From a checkpoint of a small mixture-of-experts model trained on Wikipedia: 4 picks a token, 645M tokens.
Below are experts of layer 11 (counted from 0) of a mixture-of-experts language model. Rows are named router (the router's row for the expert), gate (a neuron's input weights, with its number), up (a neuron's input weights, with its number) and show model dimensions 256-511. Each number is 128 + 24 x the weight over its row's rms, rounded and kept within 0 to 255. Numbers have three digits each.
After each expert's rows: "mostly gets" lists some tokens that are sent to it at least half of the time. This comes from a sample of Wikipedia text that the model never trained on.

# expert 27
router:118090152151154146142145112126117107125138168131155158138152139117142064085096150140144145099098099144110133149136176133107125108128141147173147123130155132161152125076131083108132127110150127124135129108130134110115167128090116116119095145131104118122113116155107153094151125133125134101089145113138144126129122114116099141146128115104131122108147157142128107204180123161152179173127119141118105168126117124084108127118093111101147154102148145106147129154107095109143138138156115110119141150119185136094112121146087106121163102078135111135119170115108110147102067131075107074127129127122144158133081130094132109139076117086111129105123134132124138146102127141136129110114140159110135098133166132130149124136167097132135155124171141166113128066087131131137141159135101
gate4:110107162087128136138119131159109130099160104114106137147118162143119135163107115120128141142118131123074183097160120135128118138131114170145129104121119135132168142084139119151140136105133121098121117127095143122134098108109126173152094143109094123075113174120122141095145083113129132183135107144157123147117124107153094130099144149092119135114096108110103150155145139103153102192136113133119151132136092134131099158125073134142123166115149086127086100134101104061144153140145122127157167100120108104142096120132075115146094096115158095135122134146069120158141111102122135097101124153131151134142120129123098134159121140121108144107134114085113152160130118129194119158169134135158069120130123150130098168094189093120139085153137141128079132139112110137175093128122107
up4:118127134170150093110135141100114124125142099100124136125104151185132123116144119150196170148130110115096121142113088135130133118099135100098123135126164141127117129170120117124123113155124134137158112104085147157137114101154125091144175182121114127139120148144112104137150163152155155133081082109134138116122141155133086149127135145130147128109147132162120099135164139146075077147154142089162154126101138147128128114155141140122129124108152124118149118112127090105153147143099154185128122140140083134095147148167141089075109135150127185171146132096137077138144107109124102095162141134142094138163158145147108110122153167192134099128068132124126091117104096128105128128132108125124169096108129136142119098098141112100164108114096099132124127127109132152100165135104138
mostly gets: " who", " Award", " Jr", " He", " actress", " Jones"

# expert 10
router:136130122151143147117117103091099116147147156097141133124126109130157091121113131125135115118085091095129154137174176122104162094129149129153149121142149136138110086161099092118090125155136138128133108101146154130124169144133126149103088136121086132127117164106073143149143140142132131090097137159133130132134114128181156118122130135139149084105123160144133129128134134094169189155119147124096128171114127150107132114155124124128079147154144121133146072149101153113100113120106120127109118110138139117124170133113083124113126158092127128139155085093151127155111113099101100075101122079123121175145130128109156136134163113120105125130179142089115129145105088147141097098118147160133141124116098150162135114117129155098114128136093123163130152086126108130132147160133130
gate4:120118122082169142106156129121153149110129177147119122109120102104161094118142118142094126154139130103142130100126149120107163115099148146166116153142116158130146132159124171155091109111157132117113108141137199130080140134150119128106128162140141139167105171121044122109149144115161123111104158145127122187144132140129132154116146137128126117126127135111139150084138112131119159166145151138149147137131106134111154144144145130159100108091134119128137130155117120139146129083095155110128124126159152129153117154104142123147150138086139086122123144134162106143119133103123126073111184157128125122123139114153160114158107101074160137113151120096175119113113110111112061105127136150126107079141166116157119115123077128142130137151085139142136144117124114122119130138133148
up4:103156104124138145110161139125127151152149076147141145150115129106133083080110161104125116134142106140117108126107111150127131144129126113161171087118076123136135157173116139126138117122102110173082169097115139140129087142079123075156087111167096132110100156139185137085141072148139138149160126129129133134091112091119119121120137127114136145107117111120107111147102112136143161094147155148120157143128117086128162185132110134125127113110120147150138142047103100168110092159097135116126144117137132153150126113162146152121077105102097143129087118098158162149091162115182149128135113113124088128146085117110107130155136126130146132133126131160136113121146142126099158067123097137113121143112118101133172131156122143134125167140169155146128135107123128109159127094155113
mostly gets: "ini", "án", "ko", "ki", "han", " Jones"

# expert 8
router:115111147101125152097108081093154060120158110090107140144124153100149111152140125154138119131119092178113140139145177140121125126151141136138156157093126165134141095084155109106116100089124084113155108146122153114099146128129129131094130125118103091180114111049129124144118148115164151063150139110121127137095124118136130175139173135092150126086110102170100124158179133128159172170147134122125118154115134132091126130134118140094121130095131137150173120133118116072161124103149123178108135142138141096151126137137077112120120101094144131144131120092117097164115096097098134079106127130088134149154129128112145091127097122128152138141105121079128123156155101164185108133124161174161121117155154127115120116135151089142161112151158148159150175092108154097135107141160088
gate0:077157125130154131107128101150107111148144138099126102130096149089138067156139178095094151139143144092117126158175136134127131147118136111114109096122140144146074137134167125133132111168107096150161124159123128119112135052124121106170165113126122120145117128101090122114126151133144117132076152135127134133114202139148090091122156134172138151117066109138147094095082133112057124144130135064146103124118140120126121095140109091097104144107152114114152117131160125126160136113125177098148121161107203147134114094121121125143163122124087061108120123126167120123086155105133128096119147144120119148154123133125154086141093135104127135182147102100123153138141177150123185175128107135161097102154146141125127126119133158111103131134134118124121157096161134113116108105116138
up0:113135134143118137123152121168100138135119110086126150158144138114131119158130129126134131152207141084149142115110089169181111146133132134096130095137156080132135177088130134122084147150149121151124127122147151108152096141122130104137137135173132142192080173085134125149128112141126128139150152127166156144128092134192096115128130185135135145099149135105171088135106082122097110151131144120096130121140101152120116114124148138131166149109160173120128121112099098146161089160113128111148112155145150134119109113116174153167112180137159107127116110150109120123146134123107118147119099137162123127128142144138135114116149105163103140096176092130139148132136119123112130147146121099111117103144155162111141126130140134080139105148064095101122138130144122108113135082148129
mostly gets: ".\n\n", ").\n\n", ".\"\n\n", " appointed", " joined", "\".\n\n"

# expert 4
router:101092112152137131094117107133132100155115109137125133160111151143123154150144128183176094118135084157085134137178158186131177129084110154123141169088139142155114069114116126119117131153119166148102055134124139142111121111101144090121147131094136154139157148127095137114155127141162160088080127128134132145103167098125125151147129143120129126149087112132140095135136114147179164179143137121118145130134170144086100145149132106098125107149162158138122150130141139100108132092157065137107083145100152131122107115118118103105110109121114088145145112144139094119136131104116135120092130078095186171153134104113112101153117193161127156111120127165145094135103116135136076104131149150169133147128110110139028139097153132119111098144144122130092167140165133126104109128156125
gate4:090117191150176154117116132094148163140183138148128134128097130125189153125119106111127079127128150101119130110134139161130126107120094181136145160133128127128118119126108089132124092148144134135144081125103151162117130098114137160169126156100127134113169085099095130134147107130161157172096147124104078096098116127083128120132126128107116083139144111111114107124136066139088114103147121093127169116089128157146112135123138128171110137122126138063144082110130128103119128129119113092118111153142124162128105119105168131126147116121110151127126125083144173116135192109146114102144138123083132152130117094122125116172126186117138110098107159134123178131163113124110147103085136086114141128124133100150084118153115165093143088134122105156133149100168123108139165134134129
up4:099175138098139103080166107123114136159130134136124139093101123093113121118107161130125132130142128078116103090141158138135113127090137125141101176146132126089121116105165163165155159113143157112159148132146148132169115113138136127098123116127113102108125115146141123145148128089135146118130147121136136125148123127121107086139109146148161126132166161130154109127104149154091111088122148112165097120100141103186113124153120114174078134144124125087132164139154174114120110104141139131092155116152114129115149123112142096156131139139143164175141101136101090128127159117070133138122102115077113116119143163107118148124150158087108145139122129098118144131111118078097174124135177124155109106128188085126115086167101136130130116123112114057116088122085112121113146130080157
mostly gets: " \"", " would", "\",", " can", " may", " '"

# expert 19
router:144095119127077096109104112093094104133127164095123152126110163154155151132124082156147119106100160145111087149187130199136155146147123158140135118108117168088126099138124125131110129109139111113114109101116143147121134099110118125099106130153132137150178153121105096118108099111156137074127116109084150129122116126128141151112109150131131093121095112078106145144134138156172185154102123129101115114101147150160121127161099114153128143126145140159146170112122104124150113123136079157095110152127182128083100103103147116112129144121152179149088140131103107122144106145098163117156100096117162159117132130133120142155140133114131124093150118153131127191109130125141122117124135167107153111102149146125102127112125121097097143149142141118143150123139122152144157117119101
gate4:128133121108061140062123101122160140102162122121144124111189157094122109087114124145097148091117153125128139100140105125128106119130116137130124113169158127108114157113134175143103100132131072204112121111150148113133124131150145125116131122131164160098124139130142137160188124156130126129140111125135169105120116144144151129133116148151135112146137140117109128147169145130139144145173145098088098139131123204155109147165155147117166104094121128127102126140079131126125121114110118124087054105146119146155126169164110100071124165119168097099086120122096150142127136108098100141092079101113096137117105140142148133140119147126110130124113165110124153203172128130134115144104189130134118121116149082115185133103116158134129134141121101125147134105128122160145100095169118
up4:115097137127151117146127104163089145112108158137107127185134156098141141146151134127087165166131099161106122126117113120120150166129130091143111184091127123156160137123118152196157180128129133124120113119136145126113103120090124155119089141140135092188079083159130150117145100070134125126116112128101182180143098136140158111101156149132105169119130144106126135149117130092129100101097118101132136097132135164142146111148073119136141125135117129129117122121140146127110130119129131135092170113141130129152164146139148123125150095117159085131114138156093130139118129152113142100150121168109150121131182167103088128139128147109181157116134113118120097105076161107166130150120133118139090121112100153099137150080138125140111145092144116128137123127123120168131134116127115
mostly gets: " during", " on", " for", " between", " against", " from"

# expert 21
router:112107128181120094148114130143115094156121125106147112171138122148155100101103110165153135169096131117112102139104146142124186128125166174188134123121175122165119130129069091154123119108093088138118092147114175137133136156101117135118086150115117166099173135130122121158089119149135134142113118087119157143113139086123151142174080129142106118092128150101097144144132082117136120163113103105113090125120127132083095161132098140095073119159142162160141159112106127126121096130104101167153152133117103128084121128186130138108167128101151121142138109141132077117118112095120126104106166153082179141109108164152081107157120088111102104166158134131146134159104098098145116124142106132134143108098128170137108117131130142134141122128161092152123145117169101167122087130125123
gate4:120160126136132090130137118142069086110096115113140091142128120178150109098135127088137133141088078134110123129150122116102121142111165139203158113112179118055131128129131109130112133109150120160146105140147172099162162103112088123119129109115119149127091138124154121155128126133102146111164132145103099099109111134118126125143122158127143132121114144143119121131107091201128074121097131119129150137132139150123145085070141121090141126141129150113156151132145132117128096127077159135088099092131144109158119142148157099104132128101150127096128104185113126145133129129110117113100130173115166160178098145113133116135140146113161158115104109122100124145141104115134129158180157103134151108092119097112128126110135094108164121108081121131171173108106130085108120135102150
up4:142101105105172089109113145124148140154100102164153114143142107155148126137127116168171121122141117084156148129115130092153101157145093097119105145126121138126123102085103187132138138133139060153144195122128112111148120160108117110123123162118116114118130114119153131157179146107191127107114121091114111144121098180147126095112106118142112131123159132121168140107108148129122105109128159151118140076124130143115111113149141131159113119129098135086127119120168110184140084112137159133133165155132160117087134146098129144125101099100144109134132097104141148124129134137154125076162102109148085134126163141126147130157146186143114086130142143126112128142126116098096137089150132133114165125083128135153124140114101162132083129130117120154156126131153143145130070128124114
mostly gets: " Great", " Old", " Hong", "Sh", "ye", " Ash"

# expert 31
router:114101129154131123109115118115114097125158143161186110134164128149136121135186133138155106107164104136089107145143135153148114145141142121154126155116131157153133117081102138136101127119131146124143136096121159136152174099132122128147072132138113187140154134092099087103142131121112191101146119101106114130144180135118088145158135115137108136130126114067110123115120116129104167171106103152106100142088145114151116137160132120135110133109162121127152138120110149088180066092180129121136098146124131136126118122126111139110196116090107137155113141142124116137117117093067144098136102111115166152120160142075119144113098130131117126156141154135070126180138139100144150093114108108122113096131109154137156163151100103112144092129136119130146146113096089129128144152141092
gate0:126123127093097092103130137148108095103128135106105124143123125139134118107183081119130128150137108131163138133143128149142153141066129109124130123170136156126069108118129137133113125140106148098155178132143155125128098092107108173155081178138152116175153114130086127130091157132146170170156102144139063104141141117126148151119132133118073103125074092127124107118113141113147143130157141104113134146167107166132142117165101119118159100120134133138071166139128136098109184153127113130106131104164115083171133173129177127108126133141142121151091188112106111114139123134123123086132158123116155129112158168160116127114116127196127104125126153130075156132096113126053124101126100070105092095124138127136159102067147095168102111113151108126133146119066150159134149107118141
up0:137133150135151115158135145157092147138086094151130130133112155127096126169139131086122124140145110123113086131157140138106121102196135152147127133093154125108136107117092104141172151100142147086149169122103085122120152135148119125128120115104145133140115127137139157147089117110138098090107119134103127123117104163159131098163123127106145161132163154102156149128141083149154079151132086120114137162158130120132119154122100146150149127146074128154069110171126136152125154109106171091104115136049125150115145104139147156124130097091099145108113132136142130093162108172127156159091144140126101022133146153095111109134156124117158140128080123133152126123107096121174134123126071107088114124146130133162108115143075121113142086113181147121173136128144142105127106162148103
mostly gets: " politician", "born", "°W", "–present", " JPN", "American"

# expert 13
router:108109130164130126105131114146147119142177134088125136177136149144162119114140096164156129151082130122082110160128138133108164108120089149131105113126139066126120127112113137116107125146131113146156120133128127114161143122124126138137089156125095081138139125126133181182076142122150142099122106123134093159162136109143124111143123112113122106107074113087063134125089168138155131155105104155107102134156161162123131132149066117175114129097153145160162163128141131123140082109121154173075133146137137097136119151130145121106114107084109125154136124117124142142112080103138116137151135131087139129107094135099123112130124138135119105173183108151091119172087149121152125131127104123158165122158107113095138098101142119127130135108114154161151137144198131129136143098129118
gate0:116073080132118139135143073117124130123124113128135150165146163095133107160122112128159122137127163126103157159146141101141172196133134133127062094131148113123127141105159107131131144105107155125129126089160117109099117144127132105160131135120146127121139137168092118097110158118100122152162104131179151157102152131134129142146102123120104116106093095137108131104105141151154102105108084130113111130108062146129159173148106126142142119150143123128121139127119156150117125100128097122133129162136149125094155132111135090120148131141122089109134077110092156121122091151106142137132133113115139143153116102107132133130117119110129087119110107158092172125108137105097155116144150127088125144149161123129133128126133182102131139123144144125141135094145106161113106128145100
up0:122143113138191172122137128117110155149114108118145136082138123092136108116124145131128123132083102121152128119163162135129080096116162149155185123164132153138138135154164140088122100108141134131123133083121129127142123140115135143128161113100140114128160160126142122131158128082142152167154113117111148183147145089127106124100184141130137106118136150118120139143141131163139168159105116129121103136125151124096125131100144126104114123107113131109142141129091118090130119116100119103150101120113129104121124124123127070150135100137136140150112131125119115142126205145064127150114153128142153090130157156134144110107143133139164129126129132124172134129134117143123078132131120150128109166177129119143154120094128128127139170132168092203109146104135138124131121131114101
mostly gets: " this", " This", " They", " These", "The", "This"

# expert 15
router:154131143139122130073096110135149095142146135063135109193101133144101122123116137146149125080106119158110156165119185124141167105101140178152103122124145086099128150118125143125094119159163111108130116156175116087133116183096123154084089115127120126162115139100104132134101138159117090147134149118114126109171146139132104100113121168144118130113134150153097118152084137131123138128112114096084151111155126134120102160118096164118125124172143154133141124164085111110124085125091082166105146197117144106106111145135125126108139128099100130125072159141146137147106129103083165118153144098138153129115107091146100165110105140146115111145124134110110107122152098146133108095107106097109147128155051147149110168128095114106131105137118102140134113167141136147111116120135140
gate0:056117132131094143055142112123144143136104129118130103090098140148128152088128121102123101127114143139133127170125154120134157135101148126157082129116128179134097126119116188128121120147149108094133150106119142121119133109126138129148131164108100088145127080173100143159137175143135141094124099176141091105110130176115105100116088161159093122146108183103145147144142145133094121174108105101127082108150112135108132096123094109133115150090124152105115122177181139100124145137127091133111156117141133135089106161115124159133138139137135087146099145113153132148116135122118124104155143131140139111125125162168142110132052126135124142098128132124138117103138117093168130073111151109138161108093121112084146114111111166114122107141121142148121149129114171136123162135110137
up0:122130124164108152115164120147107126097133077161130166105143124119136149082107098133176131084117146067127104144108113126180108119135133088123189100088148113155134113146074144126129132110109157186119132137113132127128113127135129119098132137098132105136095121111127116129088143116124142147138114112107130124105125131104119127134192086183153186109132169142147136139125130140130151132173152150120140132101135127151136123153136113165097173166172111134135119108143176109138142122140147124108134110109148088154114161151172145139112125169151101127145125150126140090091111129137081139159145160135141142099104083124119130157119101080149121100133098114119129127198121145112119123148105132138118126128135119138086103116118135129080132129175126104143114138197142137123175160130116
mostly gets: " A", "/A", "A", " An", " April", " Kir"

# expert 9
router:105086042192174099091134113163169113138189128102129174135114125168160085125122115162145114093148100116141105086162159117115165143096080190172161145068135165135149085059120100110141128118156101169108144146098128127101143150128168148117095097124101159170148112128086092133132113175168117118080107147122143163139134127105137147126147127151147100143098131132090131138112148099153158136119107087091103138130101154107180132152155150142093145139134119125139115146102190105151144102156087112101070139121133112108166107113110157096127108134096145097124119107117141138086138087108138111133148118145153139130118151126148153112102164151101158129112101144113115134089120154133096111095116138157133094117096132112089159167141087124136143115133111137133099131166147109155122117143112
gate0:104151140163155128118146067124124151120144108122137168108167119148108125106110148041119158127081145159127130122091173146136171130068129124137183139140123098133138105161131130158130145164125141191104127120123125106126053115149154132132131127163166137143102133115097120106133114129116136103126173102105099155104149126113114121128077131124168141120115115094096139136136117135150102058158201119103089154129134150120165133110129149124118134111122137102135118148109154123136158130083130129096103120113145143143119123123100159125165173137144133116135146186121099141119151100115118122142113078139096100112168120129073139138133137169097098125119093140124126147153122125138131146120125164105125135129142105125115124142153120120121086110091118133132093119126145115158140145153042
up0:103146143114123159096147139172149106128090083170179117089146122119142121107158148067123133107130121098139124097122126130134099146133182167107134158114150118150161108138152120139110118142088131106131098102096107140128125136165130164128159152126109122170145148149057119087107136139125179111108144109101098123136123103147115129146160133146169175126132121102136109144121113116150124142151148153087107082160127098155148116129118128117138120155149096127149101142128194115129124123139091130145120131143119123146133132132118171120095172126103162182132149125103104102111121080132126144133150143139127103109090145129131119092132143174127141125116082141181159131108149150110146175142146128140112097128113157086114120164100123102143127120091119120129156123155151142185178133138092
mostly gets: "°N", "″N", " |", "):", " —;", " part"

# expert 3
router:098120112129105133137138124147124070137130114123184161181157102107087112093163107147145130089125108131106130166146154128141150117130129152131148095101159123095122072110122115112109133133170127169135167137131164181162124107145201082123113116161066126150134118138121120122132095132151090081117127093102115120141138098140073130136114148136141092085150123126114100122087120169146162137140106142134113122174112112130097127169150130161099142126115116098141097144108137095167109165148139111094113117124135110122133120121124105131174121101082118132145097113074117104100116114072090134115111110109119138097089133107119114155104100149085148160124159102144127176155132140110145108139123141116114139147102155127125144131118108168183107131110122127120133138147165089137146131168105
gate0:177107151089124114134153124125119129065111141109129094126133081161112117215087132105112159115109156139127125150125146112126130082118122117130140076124126129136109126126104114170133094118135107097136154134142147140162107111113138075111116136057144107140133097136093124121141130139144128087168106124114103116144089131176136070169104145104125124127138115127147107124137120144108161152115123117131178165122128171121079128123093129095102121123122180114111079067140107122123137124110168159082154112126123113127127127132137103155130135104127129097120100126109142141140106086103086136141166082173151166113147151145119132109154087109135107161126118133125128124132154101087104104136164091085111110107145093140156113115126171122156118103121139106129130156142158115106120067122149
up0:194132116143182128122134098101154108141093116131144138109124094131144120139120128117135159108129121157130133094153103128129176098110131121183129140143122104104144120146145192145141129125128123158124105146127130132146157135163124144134151105127099127125158171140180159125111123122128178099077133154100127124118136139121138139120124130142089149146128099118109166095154120141129127137101129123130103095086132152106152109152114116184133107125128122156089115158142107138092109112145219119118107121135137130149084138151157142119118117085110144180134102129142162162144118127131139154169194097131137134153189129103113128098175152118157106128157120114132171103099113075164126112188168140123126125113106094130108129082107103126112114121119162103093146133108099139118089176113160
mostly gets: " Spacewatch", " Kitt", " LINEAR", " Jackson", "ad", " Miami"

# expert 23
router:121111090168132147117109115131147121125129157119128164158109168135163127140097161099161121124115115148114147150161129168145167120142128146124157153125163144121139113124152101086142100144138141127159133140112108123137130136104165115131191113149081099156137143127117162110117088073120143098105125069105086159135094079138137158092130118094151104108131085109094127152116119156164161163086133146121075117118160125140115151137135184109151159121146148159131163114129113137129136167124082138138131193103164145084137162108113131139126136126107109165131155125140115115122106111123158092108149136129136129109107146152139135179141131126141137179121173180109108178099116088182110122111137117126114114151101145145122142098128116091147151135151092116134112112128143124125145166140144
gate0:098087115169104146167107120113128127135105134128115147116105085145122136097150103136127109137106154087146120146102125103120089155106111127074128124114178129127110112117114112060134138151141109128129081104100159142143110142101091176195170128172122114120127182155117105139106149118173110133186158147127119107145100147133115171120155148121110157111141108123052131155142122121171086183087167145082135068109130136136119144129118122090144115115101129126134123104144081176136158113108098134066162173111109112126124140116128119126124110130121141170133107097066117121137156128132129153130147117111185128100118122159132142093112152141145137112153128102148118126081169086122123112129100116146094117089096108168129142166137114141137105109167094113150143108118155134119140112123112
up0:132127151151128130148109119141151116176099141051089159081160151154128127082130106118116102121157126149139156130125117099130128112161144109100159107135168088093117069144138099120104144093166164141166079137094106139126121141128148148094130129111137103219126125167129129126142132079109123122125115145119110161138160074127140126150151165144128116134151124097089128101114129118124138086101141084177128123145141131119141146162176123096132128135126138155115136122176142145115132180118079119125168148127104122147130136132133146116139111093106125165172120121150142129117127124112182128175150130130147152063121148131149143160115140127153116111131141121102118124117100115133161098126162116123105091093078061158121137158098124178166107125119168132199122145124104127128107122144147
mostly gets: " and", " or", " but", " used", " took", " received"

# expert 25
router:142069088137084137123142060099120107102152162094131105108178123134115119131153158148129132130137065144105144147178154117112116126150139126169140147108130141111136125098109078105151151110143104131147116116118150126125134146121115115140090121143132131136165101086122112086157163128149164100119183147108138150107120108136108162157108114115123113116125091153098148138137073118068121138133120111102080117107136157124077108112107096135131156118112131113114122108127134103149095138158113177085125210103127118131114125148106118122129115085147099134133115134102084160061095143067156113097125131144173172116105139122131150133135102134135142130148137135103122181179123107108117125109131144150178107071109127099128116188120124161142105147145118138120135122135097101137117107137145
gate0:105120116101127115133116140088167115135128134170099124111076109168124135114163182175156126138122155132145158101131115124091157105135175137136103146140120156164112119144123101147118110156114087087101115180139100117135163147155118158143127130131121142132165128132129112105133181148119144135131101151110108145116128124114118104148089137128142158086116157110110118121126112085120111112122118110127156153106126119104130128164133140127104054113147148119115154153145216141143148072135111135143116128110119161102163134127102097145107138147132171133115138107109158100146109091147122157111126136143133136105155153142120135174059126091135142137123157089123152121121141134094141151161096133135135150133104141110102170124133147114107092103164111126172159139084162165116116117122150
up0:154106114165086138132131177154139142123125152149129152093166126121129124087122095133144130134121174081154144166122139084133134153135169147167124165150134149119141116110092128140089129098094117124151144081107107134117135141130122131106077119107069132133163147143167148121132098123072122134114128137129129142091168142137137156121181067133117131157097097158133120106129142114133094178173074126105101142121130152122161121145105138110126083148126070152153086130149105152105118130149135134156126121140146130129156171147153111112171114144099111121099122095142170141117082130125119162067141126142126158131172129078126147160112083148115193074144126132150155154113128088113161086138122122112122148087176121107088138129111175140114134155135117180126133139158142137110134119147136
mostly gets: " worked", " solo", " married", "Early", " graduated", " studied"

# expert 26
router:111086093140126088142137086120157148139145147146119121152146112124143130090123125128141092102173167107116085123129140125070135094132098169138137101113137098106129111105122080171124140134108153128139112126128132163139116161106159069127115085119116177159152140128144145120109123131175157083105139137100096156118143125106112124130080107098119140119146139151095135145154145123166136129112146121091125152119183142098169150143115112151112127164141133140152120097121123084120139085106097160109099136121163110147115118150112107147124130071106131150166132139106117105138094122155143142101134088134159133105120134111108112102127151127162145159143109164098145109099150138130121136157136106149153116107073129083153117104149125126129122101124110157138125135139126166125129149122145
gate0:100097122137136067129124165158098116098116065142161117134121117126120107110116111096137132138137141111103113134122115113110145120111109126144119179129146135101152099150128140165116157142097117134117136095097117145140131118168127110136139157151147122128090153137151112151094156156116133114109191146160123138097100123078119085133120138119141104129094079120103101121147147148172065170101144159090126088114162120089111114113112126107132146138153143125124087129161144136131131149127136145151120094133112068126133121143084159149143162140115126140126082117124124155088091131162117115118156136156133140132137131103108110124147168124135128095116152174154151131088116109107187133151132100164121125141116130091129125115147161151099140123126146105132150111198164125093122137107089
up0:127135098161155138135204162133123152107128098062081159118147135109099118135149104131127130126149165084097109105133171099119136119113067138131128160088149130140142118122137118124161113101110127159157140045130117138100114156138177127114167124161130111127115120148121106150139148060126116135107152114097143150092112116097156150141114124090116101152136133123121137128114143109154136121140117170090137141132121171093122128130155131135123176159119188148080085096159147137134160105116123135125134120125161122125154136080171123172101130134131119094148105076116111120084112112159178129108171139130108130137117142085141136156115158138107114112106124161108135126097149088134131106151099153140099117117146116151105154137134154156111150131096137118151124135098150068107118137125129
mostly gets: " where", " when", " because", " her", " said", " him"

# expert 16
router:138106121199140128116102123119140153089129132112130122175138124138158116154142111143149117142114172120147121120105150147149150140114121156149146112108164122143124076128140048138100145146108115101132126105142159134147143151158141156102111119120111120148126094123123120145117131143132092148088125104091123167116140085160087178110129133104146116117116116116091125140096159147137173161100120143110085104135129102121126180154117125142109169133142160170142128107155149150100133145148109144083129163128129109080107086119126121119154105113104141153139100099115167121132113058134146096082103090109123133108111115122155077143120116138144130124136088165116133173146124141160121138108125121142151104099094102098137153102154159126138135106154089109113124113122146135135126136128148
gate0:124112150076076122103088099132119112118166114139128134193112099134162155129128138130099071163125151156114141119078096121093156116096128123122171143158149119126154048166133130128157146155123115141139119138120166135120158134115128111143129170117201159138095079150096164094129143090145133153179102090086137130145122066140134120094138138146155099145115160111106110159101154086127160127107143124096127181160163102141172163133113163105145117090167149145095162121143157063155169170136131134112092148127156099117130119127140098115136096130138113119137125118146154148150169126160160153161130086121110162102126130132106104149133139108126137114127146122138121158133131051108122136112152105140134127130110113153090156116156160106151126132116093164150116124166136089111133115165132
up0:095106117135116138121155114134120111107086139101157146120118135096146119138076163130112172099144129126140143105166074158101112165111125178138161137136123110137141142152092120118176121168124074130147123169130122123132119109120116080114131146141137137155113120124096079144168131173153104081116129131095095120125179175088148121128114118134128135154133142123136060118096153125127184119129106122120129122145170122115091140117117139160135143132121137115076126105121165099114155105122135128116113122104125129146100172096128138174130146123122144130152106143129110148132169130121153121134139126153115145148139176126121170154111121100147111096131130142117141183117139114129096083111136160124106100088111120094154125127146116114148157107125156143171065143124158156130143132132150
mostly gets: " they", " she", " he", " has", " have", " but"

# expert 30
router:116121077189119136129116096122133085117157167131155114170137147146185116123172078145137084113142103134099107163121106170151132106142135152158130146115179121137085094151084151152123092133124117125140082099119104164125113136142154108082122150102156164109104136093092141160116143169169136139146115121108131130126123054167146170188143143094159072082111128111085149167140111093158131121135110154101100144121114134107101134121105161084164164111157123125117122116124152105145152135122107106134121170116134109130106170150162117115133140110114099139170132130116107142125095106144141124130096130118154124120139144098140096137124157148157162101123136166143119131130067132137100141130134142146139125111116138129118143134111122094112101095162119153071144099162125139106117126111100
gate0:150132161161097103109123069150130117069159130134116163113119141127112150102116129134122086090127133126083116152087104150133128117143111117113103154126154136126178122143092135136124152118075144134121109158149143125106106130125123128147116090174085129117132109107094075134140165154115149148144142151112186122127135125168167123155131136147105126116120102126126129201153157103100123123114142140092157152132143113125115151151076116146128135127144130096136142103112157117131139152108083131148127151110139165126120153107118112113069127146126070118146144107107124132108147115115140212155144156113182103151095122112152150132099171120162100101139143157128105094127151132147119134126143096161138144147141153124146104142132159120126124137179143165143147130097155119112172118124134
up0:154126125157114118132146130129166155121157129114119121146091091138139121071123121144174132128110121091136168091127156082125144115106132141142147072136073140081170191175113116134120090124109112145131111154154177118081114132112086114128147124119096119146081139113135156098108163121117146123127141118071135113143144102143132215146128129121149115155122086112130149128139113119125102160130148117064093142106139128126133115121156150066128104109090105141160099128140132126125129118084150173111145109164088118122132111127147131114158119143130140120135086090110172108132109126128116157138113172108122169106130110139125127130171115141143170089147114133120183150121150139136176133132132173190103091121134132161157135117129102086140138118150116116179117115160145135188195101088115
mostly gets: " Sh", " N", " Sp", " Am", " P", "-S"

# expert 5
router:130091116174157133139152122129115100111158154114132154159148111161136154115149082152159116116121096131112105179156141101118114137093109137206113129116130141133148126112116110144152146143109097144152118143147124133134099153130148134145097085138112113123143163123124118136149111158145194136135153105098105146122139128119105132118147159090165148140109144133133125116140062107151172143132111141056124119122134170136121140135107164127121107141187169125128094188088140104126138101115133120095145154086128087115080147149126166108111101087137116145127126131129142122112069117126119150148123108108159110113102142114108098129111124094129160132158138158139153141129094141154092109155091137136181127101129168120164097143099125096127128161121116176089142089129128153132106106115141
gate0:175128103132086073120146104103115161129135153134135114104109128137173118135132108131120109156131090110145160144125158135127155125134154144123155111156130188118154151142122085150107108135123114129140134113136145109174126084185094164136119088146107126064155114133123161150148123105129134093140142140140147121120113113165111115135109099111166125102105104127137147090108076145152135109091128129132157173107138121141114145122171119142134148165131111129124178169082150150091110089144113129164120117122158143123087122151124131074113154135138093105139117132152125132150065155117116137145178110171164151117148174105073143118159145121160066124137063172080142182061129130176142130107115127134136115136134171101125124129091142145123124105151108114123145139088126131120110160102165
up0:117080112137152149107127148146114104135110113126147131140122198129089154109141153096167135181113118117096099096133115079111120171164143088133102137128134151172112132144129135112109138070166139123187145144128120121108082107147127034056146133139117138164152132097083116109110137123083099136113091148149097091123142120118138173109131138141120114162141077151117146092131162098135153099096099143098134082128108090147126127108140128138123121135111127126153157054155089149128103119130128110101141056138111127135172161096101137141122164114134119137128117121129086106123136169138148121130110122158090119116130142128124150146136136142119128100153120101143122145114104119133095075128129153111136143133156139149151129176141114184098067097136106157114132136148106148117123094159098
mostly gets: " new", " some", " most", " same", " early", " first"